{"num_hidden_layers": 12, "hidden_size": 384, "n_experts": 80, "experts_per_token": 6, "d_expert": 64, "d_shared_expert": 0, "hidden_act": "gelu", "moe_layers": [0, 1, 2, 3, 4, 5, 6, 7, 8, 9, 10, 11], "router_score": "sigmoid", "normalize_top_k": false, "routed_scale": 0.816, "balance_loss": 0.012, "balance_bias": false, "router_noise": 0.3, "router_bias": true, "init_std_router": 0.0131, "lr_router": 0.000772, "num_attention_heads": 3, "num_key_value_heads": 3, "head_dim": 128, "vocab_size": 16384, "norm": "layernorm", "norm_place": "pre", "norm_eps": 1e-06, "positions": "alibi", "qk_norm": false, "attn_scale": 0.0884, "tie_word_embeddings": true, "parallel_block": true, "init": "normal", "init_std_qkv": 0.0255, "init_std_o": 0.0255, "init_std_up": 0.0255, "init_std_down": 0.0, "optimizer": "cautious_adamw", "learning_rate": 0.000549, "beta1": 0.9, "beta2": 0.99, "weight_decay": 0.44, "lr_head": 0.00723, "max_grad_norm": 1.0, "warmup_steps": 254, "schedule": "wsd", "decay_fraction": 0.907, "decay_shape": "linear", "final_lr_fraction": 0.0, "batch_tokens": 65536, "max_seq_len": 512, "doc_mask": true, "train_tokens": 330300000, "max_steps": 5040, "dataset": "wikipedia_en"}
Below are experts of layer 7 (counted from 0) of a mixture-of-experts language model. Rows are named router (the router's row for the expert) and show model dimensions 288-383. Each number is 128 + 32 x the weight over its row's rms, rounded and kept within 0 to 255.
After each expert's rows: "mostly gets" lists some tokens that are sent to it at least half of the time; "comes after" lists some tokens at least twice as common just before its tokens as in all text. This comes from a sample of Wikipedia text that the model never trained on. Tokens count by the router's weight.

# expert 72
router [168 157 150 151 164 110 128  51 143 113 117 147 168 125 159  61 194 143 107 156 101 126 143 148  55 188 130  78 198 126 126 121 123 163 115 163 153  92 108 101 156  73 161 119 138 113 104  61 132  81 198 117  86  91 140 142 109 118 135 168  81 166  98  81 118 160 131 154 181 159 168 164 123  80 119 109 133 110 135 113  95 162  88 118 152 143 106  94 104 187 101 104 114 126 118 134]
mostly gets: " Royal", "mathbf{", " latter", " original", " entire", " same"
comes after: " of the", " in the", " the", " in", " The", ", the"

# expert 22
router [228 144 159 157 161 132 109  96 182 133 131  83 139 147 168 187 223 204 166 110 129 135 115 126 113 182  96  86 152  68 166 106 176 106 112 134 103  88 124 188 155 124 118 129 187 110 107 124 104 197 179 117 138  93 163 147 104 137 128 135 125 133 140 119 111 157 161 126 153 131 108  64  76 112 158  94 113 109  76 140 134 120 135 119 123 156  61 137 126 178 113 109 129 116  73 141]
mostly gets: "015", "010", "019", "018", "009", "005"
comes after: "1", "2", " in", " of", ":", " In"

# expert 63
router [157 154 110 160 122  91 149 129 125  68 113 123  90  69 145 157 181 112 147 163 113 137 156  96  75 169 132 192 113 110 173 128 137  78 118 183 147 134 142 141 165  91 157 186 138 158 104 121 177 103 118 124  51  67 162  95  65 122 134 178  63 189  90 112 112 107 104 123 129 143 145 111 132 128  77 100 161 100 108 169 180 131 100 126  94 139  90 183 155 106  76 179 158 100  85 144]
mostly gets: "- R", "- B", "- H", "- T", "- C", "- N"
comes after: "\n", " (", " | ", ", ", "-", "–"

# expert 57
router [129 182  96 145  87 156 131 100 139 132 151  99 123 109 153 137 177 161 179 107 124 106 106  43 120 175 134  93 130 143 114 132 143 150 134 138 103 134 134 132 104 137 136 134 162 163 120 133 151 188 133 130 109  74 100 155  91  86 140 132  96 127 122  79 138  83 107 156 159 114  91 102 100  65 109 162 142 120 114 181  96 116 105  78 176 127 141 110 136 165  95 148 124 133 165 117]
mostly gets: "| ", "In", "| Party", " what", "|  | Republican", " In the"
comes after: "\n", "| ", " (", " In", "|", "′"

# expert 2
router [152 171 161  53  61 143 123 131 191 128  80 132 147 141 111 150 116  83 146 140 105 112 128 122 105 189 157  69 119  75 180  99 150 134 114 148  82 129 165 113 167 116 125 161 123 218 134  80 103 185 149 131 102 167 127 141  96 101 141 148  87 106 158 192 207 148 100 148 147 167 125 128 124  80 129  88 152 174 104 172 137 148 136 105 157 159  42 153 183 142 138 163 134  89 149 141]
mostly gets: "-", "/", " new", " pro", " Public", " Inter"
comes after: "\n", "-", "'s", " MP", "al", " JP"

# expert 40
router [176 125 138 114 131 130 132  64 155 166  57 151 108 144 139  88 144 141 111 114 112 139 170 164 127 173 177  81 127 141 103 135 147  85 138 131 118  82 171 177 114 111 127 129 123 119 135 113 159  86 107 177 124 156 191 188 116 141 124 100 125 151 116 119  69 102  91 110 149 200 135  73 152 100 130 122 126 155 138 150 156 124 151 113 119 104 154 146  80 130 138 173 133 151  27 136]
mostly gets: " to", " in", " would", ", in", " on", " can"
comes after: " | ", ",", " ", ") | ", ", ", " and"

# expert 48
router [158 174 140 130 155  98 196 145 110  64 107 125 128 211  90 118 187 149 135  82 128 155 154 146  75 137 100 134 196 111 164 153 128  96 161 118  59 144 120 166 145  63  87 161 112 137 103  87 118 118 134 139 120 108 136 131 137 185 119 124 141  94 128 176 133 161 133 112 185 133 148  95 112 120 176  64 160 166 168 158 113 109 144 126 119 135 123 103 155 160 119 111 186  95 130 128]
mostly gets: " film", " album", " that the", " that", " story", " book"
comes after: "2", ".", "1", "\n\n", " The", "The"

# expert 18
router [162 113  93 139 191 121 110  79 162 134  96  90 116 164 134 163 114 175 144 164 117 140 149 124  90 157 149 126 182  85 128 128 133 135 139 103  99 135 127 155 170 138  18 170 103 135 162  93 132 176 121 128 126 106 123 150  95  91 135 226 102 163 153 159 171 130 103 116 181 128 124 123 161 101 130 103 196 136 148 196 162 137 157 141 114  98 108 120 205 119 135 174 153 135 115 116]
mostly gets: "  -", "Ch", "- D", "| D", ": D", ": \""
comes after: "\n", "\n\n", "3", " it", "- ", " It"

# expert 35
router [118 154 160 119 134 144  94 118 124 145 105 138  58 167 169 102 142  97 124 130 119  95  93  92 118 157  78  90 178  72 143 132 103 187 159 124 154 110 105 151 132  73  61 120 125 125 127 149 127 167 159 146 107 150 169 145 146 139 136 156  79 176 102  91 156 122 143 117 173 131 129 130 131 136 155 157 133 178  86 120 102 108 114 169  90 176 145 111 123 175  75 139 143 184  75 113]
mostly gets: ", but", " when", " while", " until", " what", " where"
comes after: ", ", " in ", " | ", " (", "–", " In "

# expert 42
router [158 169 126 127 116 183 168 111 138 149  94 126  86 129 111 104 114 110 147 116 158 103 133  62  95 136 133  97 158 119 137 131 128 132 183 152 104 117 133 166  73  92 140  83 138 141  83 119 143 189  92 158 111  91 112 147 106 115 134 153 108 127 108  96 102 149 117 149 153 173  78 108  69 111 163  90 107 185  83 131 134 105 153 104 122 142  82 124 128 120  70 160 127 111 112 172]
mostly gets: " In ", "In ", "′", " until", "On ", " until "
comes after: "\n", ".", " in ", ", ", "\n\n", " In "

# expert 43
router [175 167 131  83 112 181 179 136 157  84 137 136 147 145 122 144 177 121 154 122  93 173  81 133 109 134  74  75 122 133 158  99 139 142 164 161 114 155 170 159 123  87  89  95 145 187 142 140  57 175 174 154 102 105 125 144 140 171 123 174 102 114 131 149 127 121 159 117 165 163 115 110 119 152 145  69 128 141  79 154 109 129 161 143  90 166  66 163 170 108 121 150 157 100  78  99]
mostly gets: " Street", " north", " south", " west", " east", " Line"
comes after: "1", "2", " ", "–", "/", "th"

# expert 68
router [189 171 120 114 178 103 138 103 123  97  85 115 129 135 162 108  99 121  86  97 157 146 154 115 119 103 101 155 170 121 153 121 130  99 161 166  72 144 130 204 157  94 110 113 151 131  84 129 118 149 132 180  95 103 145 196 139 153 148 153 168 132 109 103 153 132 114 129 122 140 104 171 129 119 113 105 186 142 121 146 168 164 115 115 127 139 108 156 174 133  97 110 115 157 154  98]
mostly gets: " that the", " In ", "In ", " In the", "The", " These"
comes after: ".", "\n", "\n\n", "s.", ":", ")."

# expert 75
router [164 147 145 159 164 130  99 114 172  51 117 117  74 126 192 118 116 113  90 147  66 174 118 142  59 113 108 168 183 134 136  89 179  96 129 146 150 122 123 153 129 120  96 118 122 160  97 141  87 188  90  67  94 116 139 204 109 127 128 144 165 108  80 131 174 101 113  80 116 158 115 140 179 176 181 109 136 169 127 110  93  96 165 170  98 127 122 122 158 152 127 115 155 161  58  96]
mostly gets: " L", " they", " she", " it", " In ", " They"
comes after: ".", ").", "s.", "\".", "\"", ")"

# expert 41
router [145 170  93 140 146 148 110  86 100 128 116  77 113 217 124 165 126 113 167  76 117  90  93  72 111 176 125 118 166  71 129 111 145 158 155 181  95 122 123 155  99 121 118 167 175 157 172 100  63 204 148 136 157 135 120 198  90 141 119 117 108 111  75 110 190 147 110 144 144 105 117  96  57 100 113 142 162 141 125 133 118 157 105 154 117 148  95 123 108 223 122 106 140 104 130 150]
mostly gets: "′", "″N ", "% |", "°N ", "- Coordinates: ", "°W"
comes after: "\n", "5", "0", "2", "4", "′"

# expert 11
router [ 82 189  52  92 148 143  93 114  91 124  97 135 105 203 121  88 148 133 173 114 100 136 104  65 116 136 118 150 168  96 152 131 141 124 131 120  91  99 127 202  88 102 113 161 173 123 153 123  89 170 102 186 132 163 108 169 112 129 132 144 123 131  72 142 145 122 125 113 139 148 142  63 117  95 122 146 108 162 135 145 126 147 157 170  78 138  97 124 115 176 103 100 162 104  76 151]
mostly gets: "′", " million", "200", "- List of", " km", "500"
comes after: "5", ",", "4", "3", "2", "6"

# expert 53
router [156 150 163 176 144  93 160 132 137 114  85 188 144 166 188 119 133 122 112  82 109  99 159 141  66 150  77 124 163 120 132 147 153 116 136 139 115 113 114 131 127 113 120 157 132 208 133  54 137 128 144  71 101 172 133 170 118 179 124 161 132 118 132 205 116 127  65 103 139 142 154  82 166 155 123  47 190 169 133 180 140 163 178 127 127 124 134 196 101 151  98 111 122 154 118 122]
mostly gets: "\n\n", "==", "===", "====", " ===", " back"
comes after: "\n\n", ".", "==", " =", "===", " =="

# expert 76
router [164 176 129 172 119  36  94 158 167 129 105  75 130 208 130 133 195 150 149 109 106 126 114  99  78 149  76  71 144 117 124 109 185 116 148 110  90 125 108  91  92  85 105 153 137 105 129 113  90 191 140 124 148 111 106 177 115 187  99 159 129  67  94 124 135 171 109  98 114 120  95  66  78 119 191 111 144 142 153 165  60 105 120 114 133 167 147 159 124 193  90 108 141 131 154 168]
mostly gets: "}", "°W", "\n\n", "°E", "°", "andidate | Votes |"
comes after: "1", "2", ".", ", ", " =", ")"

# expert 16
router [154 185 135 108 135 132 145 163 130 117  98 165 128 158 162 149 133 130 173 147 117 191 124 168 106 147 146 132 135 129 154  87 128 151 103 113 126 111 101 115  83  97 162 102 120 140 183 144  91 149 148 142  80  96 119 196 116 146 137 146  92 124 106 119 161 126 110 163 130 208 106 106  68 134 141 126 165 143  96 157 150 136 195 128 151 170  73 156 154 111 108 156 162 130  78 117]
mostly gets: " A", " W", " Y", " O", " w", " | W"
comes after: "\n", "\n\n", "0", "4", "3", "5"

# expert 50
router [190 145 138  90 156  99 142 129 101 182 112 157  97 120 156  60 159 164 126 100  86 175 109 142 147  87 136 132 142 188 156 106 133 122 109 131 134 112 123 107 128  65 181 128  90 200 130 111 132 136  76 149  83  94 124 158 116 106 161 131 140 160 126 147 124 115 114 124 123 150 144 127 102 116 131 131 154 140 105 128  77 142 127 120 139 135 128 196 158 150  91 116 114  89 110 157]
mostly gets: " continued", " further", " % |", "andidate | Votes |", " JP", " accept"
comes after: " |", " |  |", ";", ") |", " |  |  |", " ·"

# expert 47
router [159 163 124  93 115 102  95 116 201 154 130 117 161 142  97 142 156 139 163 151 103 116 101  75  80 137 122 111 151 114 186 126 133 171 114 146 105 159 174 167 134 149 116 172 152 149 131 110  76 137 127 144 121 131 123 180  46  97 109 201 111 142  85 125 187 106  87 108 157 134 124  49 113 109 122 132 155 136 127 176 113 167  62 148 147 117  88 113 176 137 142 160 184 103 139 114]
mostly gets: "| ", "- ", ": ", "|  |", "|", "  -"
comes after: "\n", "| ", "\n\n", "-", "|", "- "

# expert 79
router [198 136 173 168 152 116 122  79 153 153  69 144 104 111 212 154 126 131 121 121 144 153 128 102 148 137 114  77 147 151 134  80 149 127 106 106 165 143 106 130 128 181 138 104  87 132 134 110 136 188 165  92  63  81 143  97  92 164 148 209  78 185 115 154 162 142 111  95 128 132 113 116 135 141 145 117 170 175 101 146 155 163 152 134 122 142  70 170 142 150 188 124 107 164 110 105]
mostly gets: "T", "D", "P", "St", " (S", "E"
comes after: "\n\n", ".", "===", "==", " |", ")"

# expert 9
router [196 155 106 120  98 116 109 132 131  91 116 111  82 206  88 156 122 127 139 110 113  83 132  80  71 167 134 108 146  88 141 131 161 126  98  99  65 123 173 167 105  94 150 188 160 183 130  94  77 165 116 133 122 145 109 179  93 105 141 140 128 118 118 145 173 130  86 107 167 116 123  75 107 124 127 127 145 146 158 177  82 142 117 143 124 159 138 144 146 150 127 132 236  96 113 132]
mostly gets: "- Country:", "|---|---|---|---|---|", "- Born:", "- Born: ", "Personal information", "- Location"
comes after: "\n", "-", ".", "\n\n", ": ", "–"

# expert 33
router [155 154 104  51 135 146 103  89 135 127  78 142  62 117 118  70 161  89 114 131 118 199  98 168 107 146  61 130 160  80 123 142 108 135 125 128 166  92 146 161 128  91 132 144 171 102 131 121 142 144 120 118  61  84 165 154 103 118 168 152 137 142  94  98 150  69 124 131 185 127 120 164 119 105 100 113 115 168 141 146 123 133 116 177  69 184 136 159 106 148  97 135 170 188  84 122]
mostly gets: " two", " three", " four", " five", "- List of", " six"
comes after: ".", " ", "–", ",", " (", ":"